Experts of a small language model: a variant of Adam for the experts.
Below are experts of layer 6 (counted from 0) of a mixture-of-experts language model. Rows are named router (the router's row for the expert), gate (a neuron's input weights, with its number), up (a neuron's input weights, with its number), down (a neuron's output weights, with its number) and show model dimensions 0-223. Each number is 500 + 50 x the weight over its row's rms, rounded and kept within 0 to 999. Numbers have three digits each.
After each expert's rows: a language model's description of what the expert responds to; "raises" lists some tokens whose logits its average output raises strongly, later layers aside. This comes from a sample of Wikipedia text that the model never trained on.

# expert 39
router:404497488442561533515575483482457490572363473509556428437450482523470590509490445451591436530573511498505407466435417500453513513501573464481523520440416470433467471459515506593529464454543412495502595484508498605440554500531572478445503525608418521441439445529521596501473568413539527519566506601515511481521449551521560455494523540463492545450467546413571454503447459503433453443447448483506553536542448435634573480565483425492552540531423587597512557500501459471574510485448531448507434526496483409420556416521480525612524574417488457598459528516452473579498509544528580488475489427505488473478495540436573506529433472512484566482507506486542511489492470494439488486481
gate3:622549562535465426511483523539483410451521439506427599457538404520496538446526515459540449518474445519470539476511515469559579525458465481543536546431546491475580533562494540457507589488474506507454546508442483503562452566444443469430557458495560551508478495595450503474564515536516563527578545521488555429533590593556500562471475464600555531526478587553482461513630591521468494430440509604517446459511521522480450522493527426542469464406572468452440511475516555489443522508515511498511454517572523526559462575525545412358432387460519527481542475505569495590478474522562504579503487492518536510551435501518566513400608572479543512422375567401492522530481496458514484463481
up3:527557523534450533503488492470554564529496520476479407589562483511519477473476585534496603421499534391490508492473482520436457469479556537493412432530524523530418495509572530451398445523526504560532420534513468429544538490525551566527500425481486513486517610457564477480420455454460436405428455457543499535541504380522457481505500478557476429526506400526447526470494470493576444573562580453538512494488521527478490498439468598522468479558495457435480441516531424518477456484587492499538604488530523565553511457439471526616454537557435389474426467499544529424532613529451423491518547457416508591462506442481460503488381436536465432557611481514509460567645498566519524500520
down3:456541464530491553554624526552551429484479531515464510564564576650512424477539499482438563483439583496686579571444471510503454469454440573441592547419531553552581545521489511578465556556531606466565607447576512467448458536451531474535482493541417555500528501587503506522558516488523585540439469431572543449453503474534548498517482501435514571440568422483497496447486502501523486472468568527487606504499477521560541541505527483525561537483472512458499558571487522546524536480477535545540520470527530529512522513578490554505520519539389520489501562491562485510583438479488555487479413567543438564468494452441389554574438494441525442556466377501460489540532418537504457465495
gate4:471604406424532498476574519517532579552508476463467497474375566511552500523494470500470495337461508557438458531499467520468552498484493436539547526411490500512592471528427508487536501459470512478549538453496513531491501550486555476563506421483515473504390452552434378427536479423577453492487513520481533542540534503522529513537420441516459465536533505516589560430444422517486390498585469601516564511453456493584577401519450470552434446543440522463498567403507546558414529556477508528526445493540474531468506572500550451576519509429529515520451494492538560578497467490454458520597424458418502464506431380497486517490504496534334418481543473558537481542430432573510470541510
up4:467507422407515528516495386494455562338553475499498534445554502587447535520513549514491480458482559493572497517456483523436566389577629525443496579464509443529382554445434456524504495463513503488510522493566468488493401504550513581526508408536552477485445430457425512530529528432504485491540528490478546612502469462436525513445480559534548537505570474484542496470500523461420447543578486553508454496486436504538519355564508556450433448558473480510450559455525527550405494528498519472543444501444540416489477504483544585508469594467540434487439565469492448468469457467533499548452559422454542541435557495481459493486550566555387386442509526525495468560460447502528370564569
down4:512498507537513508390382425464475457550472450460470375555475465486567549484465538510529487519521486481500500430563549507497409513534559509469543553596442559506464435457519482489500472548507447499524486470492535622482574484530436470447436545458408518535476576490622540474525468518566471430516486438541475511529417559522569349451470560518494496534513591486477552517557482458550502457539510544431512391554530500455566543546419518558529499531409511508557483592510450496472516565495555450470496512570444500502634465568480541415432476474457538522508603560427493444653495521452527482479519499465477463550500452509466505559417493547557499453491589496496523406616606442503547492526
gate5:489422489469470429496457508524513559436483417503545510526497500536507432456483511469528490567492509514427522522477486521455449514531483421431503447477554451501461415545504460476421534418506500375480489469518472492474495461559556424492410375495591437452561525545477523564441447515486506491527525452499435455391495461474475484531543521547504586473622516553538455538582453408550356450585552563560502511529443492421575537453574475483508428472531452450456501563519597502476558538588436541572413505537444486615485526522481485524474360538474589549395543552498470437538483440504461535455589438476435529473529424484521493472538567422500564535487515579490485459566449489459484408535
up5:534564520481475515502458430471422524538571482581461523583487532549503553585509449513518571486499510496606503573504549459498510488515475546549548499396554641535475594440559557542517524430462526546483509420475481511457375453532552510536493477551498513452504450512511451461536551514499564513456474513474552575572474430382460514491529512526552534455505413475519469523514487521438524465397465583471505465455487485432475517525639628481430435584539505535536443501496453486499453586476552502473582504571520436557540553480436585436539460522486504483556466490459470431472536553514541504479405572543559588420408488450389591483562511501536528402486496558592527565447536548537595489482
down5:478505480506590483565429420535473478472466522497545517510511516545531563515558534450472517498446561571447455481551528542560532478470473571492496541546462503489427518475542582478572530490511477487480503562489506562473559463563507541505486530462547536616447491438458503543609467500474527485479515619600444525597518440630553485525587636496494531472543477541450547538545566536545489576599486416572458453495399500602533594482558475506507398624528528503458549501506530498544516537562523499372457558523475495342561364483503552499462524475438473556500538403517516543475499530548497457488505500459523485513590509473484499561462539485520599451433488447578603520524453438480525551473
Paragraph line breaks. Line breaks after sentences, section headings like ==Filmography== and list introductions, starting a new paragraph or list.
raises: "In", "The", "On", "Re", "This", "\n"

# expert 61
router:495460451442480466540462572527540437441495500472483498458564589614546491461478524450625463566496437455540552436452401522438455510530518459448497472503509550420446473456599495495455511566600462484528416458569567426564449461476484522489552424475570466514518401565483503481530413419514554589459386451514508557520578504476512516439549506427502487500507488570501476556545504502515479490560498521506463494422600425503439460468528537561461464500496528557534387465579559542483517474441545552558559519488504513584558473427462448492390508461527424446527454524611545502552516469419521435475505602518517568466500436514419501425505553469543521507525443464502607495564554406508550600531
gate3:489441479485432466543513519519498473470555524483438519506482516557424448485520617515542637460459563545521583428419497565509545465475485456607518509509482527447462534504523497568476542400505452439440445515516501447430493472517557563531498516441538527561434490508558548403480499425522437563490445570514429536585583394449428468530531564470543462560445507567444604416475457550505487420503486498570439538479579439401422424556452480428500469519429552510455502569514482467559472526505509450533544563505478560501420582554433461410490537490430383505504451497478524453449521439480532479438443574479547455463517514446513498589424498467530484476473505372521455441498464415587563512546
up3:544426508505512488518543437515576414480504548519588507475528519457463544464473486512515399515485532489470504502473519481513497495432494442496429460416470569464594487525466417431519514587457390555573542399548518434430412483510510479499444407501372539453445475490445519449530509566518481529511469401407462524570575552547405496507523546508505412478529433582532562474404465514438556559435443565476549527512530418584560477476390473447578592430559484485540470499592494498502472539438583537529481489560615503544496531563487411410457489475512447451522538562542555481498461404525473474450453498462537469559456544546447483536543458523428446539530514402534469462507402472527576507492
down3:393564544494533564484576499538432602514534553501464493531403521460546444512485529566479508565433457494483493513512453498473501603476431446499527558517457382502498475541535567521440475427509476519406595536591556485472434491533474433443495507451481394523453549486472465452557549428546485573562455504444435499484524465458506551457495486556534497515507515514426454602472525526473475451522500506469471500490472586497454499594448451416474528471401528465569530482431571478468525490467393500589456531580454481570547395501470552546562443527491346457489549562421551599523495470533500447403554492559478539486516533434454528501495461507483480435508422533552572555472564560490641428436
gate4:452513508463476591530593511566460455418561466455463455553438536582514490467529546470579506392528425513590473511448523504497447475555513531583578446509546468492455445480538506546503516472497453394424517579421491544416513486495534534526534558502569517520478498377537523424546475433454535463543455502511451529586552472450457474506480443457546446565522430475447575533568490492576541437486570414490485597461460482601544552544528503559548435555470496600442488581488512465470479502557446364465468532518469549475492412489472513597444445424527450533437452473555503438469537524446476602551536548436557505507587531460495550451461425478467547486516540512612463556619565465476531450512
up4:549503569527499449486444545419442529531464625612544550571490523441489496516526490469402444570458495531400593521615499473563601434482477503457478520454539538521556570511441488518471490556468552570481484472510494510610516517441522493568483540506515522497585453559455529584525539585564558478484551549505512408385481543566614486448496439437457427423465578446517420465431590463362427530489535541446565499572439569471493540487451480465459531464521450455539527437485572508505497461542548547405467424491474434496487560524576578436519516516512507547522498458449499541531555494455492507571523423465363494554532538505462463517523517463518541562430510562459506472425540526550505499467
down4:517504613493495471489543450544488542476486582501518470506451595456481514492491557425455467514489521520428544469497551554601556521535519502524484422550411455481585503506558495587539546450488521517482554473517405560420599543502555508435426610525493505476532457473576632470542550508584579443371520470462420485514471531515565508509573511438474456456516523388510515515541535531448461430431595469529498484521444525556569556576499422571536540435475559466520534537458555477387537519480510443555486411531473542471474510505549531511493462467514438520371483462499563608542513478464484557424492506407440503497513565509363583572494433515521476479449499548539572495521611483491443458481
gate5:553593504528479522514507545493524554473464454457416464504476510573524518435496387494464445519559449431549435590618469442515473473423440513502479515486609436514535459562523591543428434595413471551441507470452456534540535545471515515493510522487389572500476474484475478572513540458500516463547546488419483512513498480451479451515413527486470505478490496496498457430507461529453528403639522539396494433572429495528569501458448518474516549563484550540443488541573455498424522568553483535366416591467580537562519536581484627486549435537542488504428560531458497537575567438540444549466576443424490455537534473471564515517450393516516443473532563470496522526518483517509418528398
up5:525420433492460501504477577532532531468424506494452445601485504498588465484488473420559479436506468452470451501540413544442550525435474448533409553487543577562504468503479584560474559522579475524460479457574516509648481564518543556589524442580475467423572472534427446574485536443433459534512526401449541488459510404460536519533488519599516489616527510596580466543521511475542472431566493560588523449585494438524559484454535508551410580577508540480473478434516580506457576573448614606493476501465582536531475507494493466491527504571591446508488439452498468528498554457431506491562586405471468519467463460544458463498441411549483488509549446491555560515518520467461445473520
down5:407538504517559566548509426536501529528513550508491456532536473507540507495490464515454444574420567476505510586545535453575526510427474521457496471510465546440550482526452501463504546481486557475600573528446577504459441480567525482546417446518446490603502487583513508627490420561433499425576480503505565488538514437485487467527594472584570459554537489472495435552515459418532542512497518553535471515582587394441540529584456489458548499473548573490534510485486481440496457591586413505553469467551470476583456447394610455421484539446522515492535524524502541587516479461576475429539511484478483504443463464406460420551491525388460503583392498584410493559429551487462592527581
Quantity and size words. Nouns and adjectives after a, the or its describing size or amount, such as average, total, large, small, and endings like -able.
raises: "d", " of", " head"

# expert 9
router:489454482459526493446464464518436500537510523447523434527451581461545513486554487472511588558463459500556441567576434493493565436528502583535492560488472454443438591486493583493541435500524458383433481465473521501535466490559618566534530498541384556458569633470499497549550479526492556457564500562552446519523515560521506555539438577496539457568535450469478472521491485507396483527483472470504390455566445433538566571489408505415515489495461438474555598587510405588419490466555548520506429431447503489548456395539486578569567579463503564503448517504579580474475466428526436509403513480456488482465580515462536457548560475437511463459516599483509533520595539491569558497477
gate4:554535631477475461542462429479441413481451612458454434464484436516573452550501483456496484576517586488458506532452529434506529485456537549531441477429465506445431476512498515594461589437441504491539574574552476512544596523381505520444445486511492470531496597558528530536483493484540508471574466493509511414616566539570431507548389426550518415534476633521488463531531406507555497469470508573503500512530496545460493475463538435484468407507608469481434509527581589505491516522489532473535495487490524551480541497559536434418407460424505499532515483508526473588467499495461550494488554476501470511545462526497570500405564562563428585440445578521432387510576426428559538486485
up4:458514565489512516487500471486429393494525580527437445490518410514593494513524469431484509501487561529537542519500395472450511468530496526591481454447452607449411507489478530570476565469478479460455579534435431507450586531435515493489452481454505461463579541628460471439509503466457595399507553480525566462533492576648469515529465427551468384587471538515525411506528406473499475536418457491514600502552497521485495467510504474446531529496565447480444558460484473502514507485492503564538472551593614497542540503427505524435430503457473553534396539598593540516527442460510488576385552474452450478512538480431556551522596519485477511531505579443492422482553472464597501434446
down4:553562524493438433618556438591418462513467545477501523526492422496591440515470502605466513597536509480428557522513500486504487518517537548529486464511450436413475499561485526505489465557556564536535550512511425557476466597493498494452431491513510526530461590545551469490474490513581462543495548531469453490583559527567449455529543488545496477521651509572491430538523501528445525456503453568524418490531476436488410445525482467502473539543615460412630573575532496482554470514493499459462463410495489430514470457591506426467536481474521527429509515521526554578534541504482485523557518563357397508541482415512434543397573465633470567447420533488507454441494511411516521455570
gate5:424610487432544542526538493471453555504522560587487509569412464524565453538501526494458492539529520596476547499498495485462508538497608376568555570390459458492513476505449504530564414474461482462479434456490531534460452527492581427534561402454548513522440311476502438478513510448451435536532482503472572523505597567547442538542533416445453553504463411489566433512503498501555555477541529577475479477522495572488524498528440439527462484504565417449591520383490530542408443543503457551479499571456473415562503504469512474574431522535434495514500548481542539567455567563500511503525468424435513514482535418540495447513453512444497432426484578491449484557565439542497430490383
up5:564425463564467487501391532506570555424461443430451484510564470426394510457501483533403584438477480486458506497511543447538507498534422417500508429564569483518445413477561481383451580430469532571517506480475576487550522493551450497529475561453518562493496598533586514513476434566584469581465477480496447466462493464417606412504532459488461528500498510490500529561468499557465471490553573487541448524466525459494406507438532586563478546503509481466402468515486512435571547436477435488484496432487505597530595454494504507391438460531520502394503496542441501445446446464424537407501533583568570459507507524512527482412453554535598448608497435549480573516427496504520526579524
down5:460471538478326422437557500568488471490471469522455535491534525510514517577462514504464550529504421500557522434524515509423469452484485474531532490425501408556515421402521558351505539482463490499487504543523543465437496612515418445500553491553573473509462421511488458458516461460440481653480549424442534524427516492561408478483493538528480589484522468550545443537425505431448429446494502510513550587528526528495548513371567501460463626626499386503534397473456424464480514516490411519512524512546464468552450465497484479463472474520538454536441546419459444518444472470517495535522485566597539527525427498467461505502523462470522488515487540510522510492507524572526312547490
gate6:544498445548448409433472487518511549536485557475497557448513451500455430563452511547409377496610483408536548469562526502535492549484543601488472498443484495504505544536562490483473528510545554517511596451571528530481453634505548509474481464530524410486479481480553480540536535532509453577456510461565529546483532525538544574493566521527525432447454447506411543469449474432522468421553541594544499590489446489538458550434483530519505452517488477528382485483496493551409522462513588493411564514536479547531437550521555479510414493450512542591489485438485610437602520482468578640601435474535434575454482533508517536528461458513518340538493589506572486608464507471549474476497
up6:459484533476536543524554533497498463510464486557494548421471565513519525451459476543542529437363569517443521493530513559515497443484494474584557437504503545524506495462429461538527474497466465501527490566526510410469517400487493417466560597482505559492509524526434512493502501477471508517414473568479416432531556465455487475554450411464409541554512556479481525552614505520541580570511520466460424441461526517483617521617547439446447643455521522510519522532531568417558434606437392485497470478548494455539557483460369439531556432554427494467551487560476472514443513542470458468442583526514467499571492506557397551534474485545473612559479433532540552454550513616419580551486
down6:492438473548511516485507549417483458557434522541491602546402519544543510572495514427465472517532552501478486528488573552558463510476502551498524477404484492561492569540519471366563558390475564543530588354526593529437521499567636499408503566542466555580536484500482488524445475518577471451444541546585483465529490482476503379558460489528429362519526544584441496439572472545616554462498573528568466457498519515445446482533513537481496549470529460465425528515488580436423503643546541548446517485546521447546447482480503449557512508500439529404570550568545494491487511586431426514465535507467428588461473515493532487515523485532515535543436504507517519518449585486511544510513
Sentence-final punctuation. Periods and quote- or parenthesis-closing periods ending sentences, plus table-cell pipes and section markers, such as ." and ).
raises: "\n", " Other", " |", " A", " After"

# expert 1
router:543520490422583481573438551483535541480555516525397475483433409494535414452435504498608462598483522427448521420462518443462554528533545466569559518471469498426384496497510615501457510449599453458501484522535554427532465427484513533407483403474499466511514565501496562538524582442495478522597437437479502479517553427555382497497559446454489527510540538521467518501578478432542454544582557553446437432541538416467405565513492568473550427577482498541476455480453577527508551453462493499498458543544546469506477552490530482442573554563567461438453509474468440591537544526548523491490533526511480445484581375536545471549482530514487554396382488494463528470469454559440508521590
gate3:470470507503489504491479459443569488436439464542553499588423471454472415516452449547534499575496494429495488416531557422486450483476529485488550466437593445524525516568528387616499500632445516526441544389529462483464485545499519494536567487457460478320492582450488485521495477459507553529488511521559433574444393410389438533458517537518544549390440455439533418484448475475469443462460546531479563520503447493470508404421495492560484508478457465475410493566594500569562545569441447469527440458542472614456382480518436505500506499541529517553577510497537481458481492563494511499465517482459421500545446515562429499398492528490496566553475560459492505498528504404483478483417
up3:392483519467411487469497530507523520436442486494425582551538538559526402455463519460470440427476529420489584440551488458579553516531461435513575485502508478512490479486498452462495560467576490459458409495553448489512455461482478524457523507531509443411515477457469576564553642466543545466438373544566511459422482441493514451488552491472528540482397474444531507545529495456530546504474490586536440476510520549480507526476401480628508542437390506417406464491496496526574537567371472473609365472522427567506459439504461508482547509549456494429588441467522502551563496493541490444546519531540466443440412498516515516533463455491428548446524550557555552469460519477451426617539
down3:428423494509457546489556462457471428441470544599478576470580543459521527415441534503518561462588393476495563354455539506412449493424484418479541425558490559505525603548473434499520499474455465520514441397615435434459521512487509531492474549487525478446476587516550498548477491490555485401554522534546452465465512488453510469530560556499472495443478478487482546527546520528529526457508440515527517447541500494433498511591434390451479372561470548365484551543431556439421434471520486481519528544539473510539454515561533495555433600535492440459540504549464485497485451503601541456464542459496601491453474506534575478420617455395558585515501555464481565509494503480480480557430
gate4:575384505497556512548621551378416525531458596575500474553509485474506537418467522485403497506592532473514450548488481408451495491460437540510511364473459495488479527493577518406521502524498499603469583475488506438505461553569534484492537511391476536509487496472501383516485443521497509523580483581491624506593469489557470469468433516520485594493519432529469567480485428477532468456500514483422494564525462512501552477422500478494478530441466567628485550471568494405491517396503514481539599540540477452526556498443420466530403544489491530507528466477470506539416669509533483450493484468510402441553511492499494479559422486470360516509489476495532524561527492431504528524444
up4:526648468513525495489426423574490500527550473483500557428417547398485513575489529509537539530487500564573464368485458484557494521502493389466522557600473483396477464477451472594453539501519491555453533480509456554471519502445481528547482522509514475447596605561566543591484534498453533491409509467608486534518475617500583565530489572575621491595480593474528504528490565484466538546541501451534440537492511530538476439491460459484495554545562526441574485582452542519512498541489600493470487530571538520539511522529551584398435593491495482374495482495488490477590473520476467516522459549488493516526446564387493513437527443534585479537501499584396501542555533573468522483538
down4:529572449502463482432461439468505473551424437555471511571381586502444591571543448554523491540539500562657410514512531516591469499451490501493487514539481430487542595527494420465456519489419503533412446520650475467535421472538523562502574586516504513592445473486508470562534462570485593486568504529530476461585392499495542521453541501585537509504557502474529488481468504436535558568543564564554546566459525534476420669457497532556513469502525534500539458508590521513491421476531485450497515577487554544503458505570460509555402496498505476508595498536487526445523485492488410573532522441508499483550499454565486528531488399496406564453488523475487462565529533392585509456513
gate5:531530569494502485539448535521501465457485517539565516497390480557492447434502461397512469489519445649462483519412579468566405435548509511465388440440456457470491505549513529476507505502553550535418546414484525590560484496450439466490487507433450496471552414504649581500412480534507508527499527486508417515459522471503569487468482470473433481443479493545489547480556508488436490531503492473512565566544519496587440603529538450511535523488490509400500515563512423562604482443626473555475603502487503518472431522553602497565537481414582512519509483541574426505500391550407481592533461431540554455586476422494527501522501537462455538462441473434440512416572520523481401505475
up5:463499489511489484414567469602463594569456508537454468564651490484514580453482517498557483485424495431481539478517571517543542505423531484439546475563538492507495515387436463528565510465387495483478535586489436541461492483544472554496504502507512461441444539477440448421537505391509524536553492553514537485494432551548501545435505532577461411499592445468458435526528496546548500439436587478490474468533610497470552561503525480468501491540530515630488516503554565473521517549432491521493401472515438505561542604473458676433491515494526452589457476537535537557499506488466469542564450506352491527459501606567547549366464459446535520547535493450479482495497462450540534411514
down5:410496576467478505554550447423453537584547505665556519534490529561426496488506549585538486497415445590515514472469446443443615470567544591555433498502467527501541510422513563487463480548446529509567572583462428600524473454529431550522465469469475586428538544541518574449550567575487402489429422490520474423556541517534559520545483546474474482553560498464444450514481554454554495486385625509569471449529571490492507457457482506442483568538570513507581504507484499524484516538594565381524467457501416554559481572525503498456493588508500496522519473508504479507587553474468530515474576432481505466460440539433540546424405508503408478455474479504526527578507418488516454528547
Table column headers. Column header words in wikitable header rows, mostly track listings, filmographies and episode lists, such as Title, Producer, Label, Episode.
raises: "s", "nc", "dom"

# expert 21
router:600487555385518622466459519473477569479484535415423479568527476484478508520542517520482522376467496596384425464554498548474445502550469474455577407475437518401455537511503539479543525569501422524573507434501437457393441483480580508527576465484521439575553490496459513588494485491468533484578504519492449545492436516473438497501503406458522505481537405499542470566605421519509531506504545522402494543562514490426543535540456504532524527561437537493540547482447544517507591418516515511529563549538412479543500561383505520509560506476422529548494504475489465610436541461583587463470443530493537368499467492512496548501526587473470574400483593549462501577488569511525485539549
gate3:556503430611388500433498523505527515494503566486462480574497501454475475531478512469498406464540599524463556420474501436466404496504495465423530441513563576509602480609496492526467473451505456494514505441476514458440446494558450536500574504573487543494475520517596530595536465435402502492425456482495508449511487507425521428451450484472472447621488470495537479442443489492495603500481450528533531470501566488477516510464422514584499393467517412440516526505516526542533432506481546533441489400386486481508463480560506464555378431473509487548454557437502634397553497482554502568500463496469473506462560438479571484530536570536549556529591498473560557416574500530481578368404
up3:464535534455581377611576423494481517545421537506560469471497497534530437470449484508618467582476472477537436542480466487504494464457467546562517510585571484530450392503506514494421557460540615412504443554549499517524515483498523358478437513534505542507489507541456438443468524548512504469442529503585501466544474569515534476545485552529477555442534565470437590525484541571504459489525586467498425596623461470480425480516444488392549556490468521517507464571547500486403523560577505356503432551525489503493565478495495537477542658532456572469464523547482570555493529543499535441447489372540502488449499566451375531507499512433531460402508478494474523533518460467488538513515
down3:502444549432481511520504476534562508528445477453498474522473463517512477543522492536542546563489514397504502532474511533530534516552469462485462456431531423557446512456485515489491525562546493493529480521536434480675555476413506575507473527540543456540500467430529454532504492482489557458679533502476613444503566529632499510565475483452569521479440534491536528567495519446481461528508490403499479560521491466590512542471632480510409415479421608605412496483431420437568511477529494548461482565572530518468604516411377474455464522523505493565560422559529442529412483494472490421545519446488593565579511555477485447566427462506483560484505491428512483524511459547406466539413
gate4:465528437491518524461474473480452613581477593566412508479458405564555530488551524518591480437532538483483495530381520496486557530456553446486426501464503518531522461489508542458475483507567552475398538476495433474450561473479521485474550460432541508534334439563474521512546487550504443538525532548612626478485483431458517527517467516473475386493476531429517493454537484471480480466484533532501408511458509543449485462530479354467530372504544476598515431466477533446555537504566512577550497537506521433550534602510620532519536533521426460431491512486427451498475525445489491548521473553434551494487526556470538532478489647489482480413483546457466442534586490526622429421568
up4:457500559457472535371449564488538491519463478496475519480512503574422550473450478474452490538582429566468553442457551611552519479402460520509507502590393459520556483489511557520582493502536543460510473486496537547463453498424438442519532455489428483594474487613528515504472410528465435397572484418458486438492508498433455493547520466532478451474614532416491463532569523492394494506518424461526522501463520452466606525438533598539546567486499485567484493501450463452476479415475518471464458471479545496636435493490529490501505597351454528507475534397625511501463563524505446598561469533472411477488540435471486512572493463426546479504509591470518477492430541488456479384515
down4:459519501414373632490539440496463537484493540544549497534572468501479579489491577518532558526511504540431481377469498569535512536448451541457503472518587584540470462544526514530425532505512541430495553524418427504423433525485470451462417433510414472598464568539431469536527405529573486494369494523605475474533434511469428519504578501482492499406493420528591497603527466582499505562381490514452524549595557512463475470502449484527474592546552492485503581500519530498481489492463451516476541499544560645526567562486570477515511586566530590412507476491408571603468542476549603551569508524488527516513512505481488492534472497483514460438496572500566467481500485524541523516555
gate5:465494436554543564530438565495531506458429475518499491513533421430479517478504588545538489529617464514547543510466493484510554473505480460506424475449536505578440490586422626445540512511591603501484464433503560472512466579544510587559443481499550428448566564497545477497492439542450476499535503518338495462589532464429448407454450489555554437461432452526496513543447539471433476398432492501468518536467453427519444392438497539604478495489534495516522480530423466467395462539513584452606534496440572635470577522579477426443519515441493459492507422476437476496501496507534512484517552551530409509464506573518545505495466375582514480599513520525499480528437447491562493531502
up5:525507494493512485441567435504546504550551536471549556527467424505496441497365472504417421505420576451465462448414542525515432548481538502438504501525410491447503487518470420567507520444404412579541467477512478490538538452522431390450466584483453537610495501405550449559449450463494522530513443454511479448562548575635483517485471561464410595481487545524468454456463504438562586511583426536514553488569439481533470498510484534491501525502361522583462497477552538506560438505531465490538479446481523451519403415460461633565468505547586506451503443469527570438592535510447495508575598446527502574471531605522519491462502453507438487412482491462557494482442490508445491482516
down5:483479419522487622509407505493518459472596545492489537533489563399448535494466485486470518409543482530530412462517475493535429507532529476556443529509469558429484451440347408482482575487526517552472424450502570520434477626539484573501582443495518489408503445383470478506419491483531479553446484469529563478474526517536479491533548476526481465504463530462542554532529518511450599482459553463434484457431545538472573444446495483614413526444487519448500504457510552528451547541455513565522514458574516559404506548571437514449449509512498567604540600507432572507517501470493541492497562563560502570523429469482554538502467386637516577480495478531547608551478512465585419514432
Non-Latin script pieces. Byte and letter pieces of Thai, Bengali, Devanagari, Japanese, Cyrillic and Arabic names, usually inside parentheses after English names.
raises: "р", "л", "ี", "д", " "

# expert 25
router:472423578502483569471575471550469543488542553498385595524589520434544467479471512583532590442439424593534524476458476522498560437508582456401556486471510540501438546422638491455491570542477552511537557521536477464453404462445537524472491415491499481438473524497530536547563542516519490526544519554499550464494434466474498546609567535470466495408403417495383566501502557558426482520480503547441497563542483509434550594468544434513462555494558453424526421541387487458560416522470498503558544555535489536533547479483520487513491521539539402445538521421482528538477523558461504494576483520529578506567458599540483520401444514478523540512549440603445464476574526545532472425445
gate3:552482523505464476420479522558497481493532541476450438586503433431400552496564392470414503507443529585527477547517476472472492444386536575430534508560461469494528417448551451436510478516460482439554488461455536482485451433542496527527542505539486526463570538509574531559575471450572373519472510478427519570568552483513520532532403564398521505549513629510487476552435480533521477486480432457538519544505508554494522443405666409560479514486578506508529509476479519440434436493519450482600523553412489519538434562536463521513554561459550444535474527560550526482535465517470501515548514440419472495473489524404542471434579428544502481569416501456474387614471552461496400511548
up3:473499474518503513457586495490523453500569485536522522416504417459447518593586538530456553497477485518522450474503553527559541562431473392533418518506497531488506533490557482534582479473530467479458428507395591537500521511570464547528498450497577404572549552577503560508535485524489487475530572626433493480528512491464499515485481569502439557569497405572514553490569505428412519545456544498460378541570493474433448506518439516418556532465574589447527516406555473483500445536521371523513551526434565438487499452534469492585548526428547454516421465577447452539548491547535569488481463442550504490556512448501524542525445631453484456579584442493416417585421439542561433545486
down3:495470488516485490538458580475413570441511456519498485463482527468591564488601508471496454555552504460438527493481452567557545545480505448570561474511448530479585521487513527460606534443479549446509626536590489550594464616579468420581466659464481470502489563546436519529525442501361482532434570474527453407483527449529546521491431429461507428444533535461492511513501483499494558465490371533518529536527550544464469498453485405504538490494461465550460502527612436478565573533406569424487403348535517512527540508465525468507487461425554534445567447489483495559488509424488447545533472548480529546479551495462552566528471495540519535509609508395526524549509459524476535553542
gate4:485579490454494515449567618534457476564433520498466490523476502464452605531486511563402502542509478452487436504485463532472516545479442477503471520591498422445545503552500505546514386628583450449546586434463509545533505510516482483456416466563520555617483501508473513480462456459504485490438514412591543570545513473531547445593398545520503441503532408539504491486450502499445517525591513444513501615546417470485521517494541414441622450508476557460497349562475433507477467545528497538560527481431450572475555534554478588534543547523514505520473542549564613541499450554478505463493473487438509528510453505400409554577543572427512458526548473449455507442571461469420590523523
up4:535470472568533478554455414476487551493554490486527479566435502556468433535534479472576436510515468457489467502522512510487499517427522514509547489452487514504478552535543550402441487409497510445470398506595599455437466526498578581553573469492462483453560596511474377476467501510533488527525427486429506571425505514561494545492577524473632488510523554449505456516557497456560450509418506510521374467422531518580457463447446500506471533502498508562433593393478571551470450426478588471495412550491528433514446464471467360472409410407523461600520490442517467473564518601507465460538469482514498539481491427513501417466603508558470593445487475507567473528406599441518485489481
down4:484545541465398426548524573455603483513553506575489499524558421481446483500594465508425454500452394491560528374456609411531604453449447528583465524502512563513523504522494506474568495499512534511493560522459558537448488551413496570478502519595455514555552517417415547490419542517540462521466477621541540486481543494544508391468446444596521478517534539469588516558555552599475453496442467526481503528510485440519474451423499507572560459433490474485481527523469483571568488606526505491463468427520466524490495508470494484536494508396431547449478403424532487522453451606430432386445516460461471540503494504490577540426509480511522438510549607486587524450599539466443476529484
gate5:444484469385469489544422478444569511459516544473409518468520512431498566463443541528470490554430464503463482500519495552452535552508495649529431522478536567492510546484529520542550449477530592508483510525516527434501466492529443428438452442513498552500509415505571512456524473524576537435395487556541517348554501561584564452604562428465441565478397512442468531472491443522514445469467540514454429578542517423495450460482556412476457521567497466518537491461475432537560472384562442453475491539549464504468536523484464516574476456514444543519530460476546561404529464541444420402472594509511624577500483467456532486458445574580474515524405511555393475508600494497419534498485
up5:542471537376500473418494515415520512524502572461471570474512425557575460537467461444526654521500553524500413614531491523404483495474590470465440553566405570497520488505418521512506491484511439556588522481479467642469460526554540494452404472434530547539499542508526532436517493501459539502529552563554454434610578531513442464490579481429584529372422512478504528508466472528490542455407490420554515605491475522474520472482496469567469528482478549511524508585542426555533451494569500474470437483467471500607515620661428458473492505464575510499449428445527489512525455487519477522525470520491561443549488487544508513590508482511460467491592463549449528484498539538409529495457
down5:563451511482540525477507528543566499577472481502485502434568493534599468533385525567487441497532530519513543541478619450501452515405481530504433458480468593507439535506530554509463467519541514456484583488584605581521452414486366365525448396455426502442611473553517530533596490482484502538553552487544507426457508414483540489555544516487484501553477462630479495557486520548478466509467474557462530469581482508571427560507529535488569443530504474444537549528442521543458507603519374531475521506526465504532449502387513435456509495451456466462531482452532570514441570429489480476482580464524514511503511599487437378526470418550482522560502517574568528593438554455474454573486
Latin taxonomic endings. Latin endings in scientific species and genus names, such as -ensis, -atus, -ini, -ta, plus Greek or Cyrillic letters and other Latin or Romance words.
raises: " ", " (", "\n"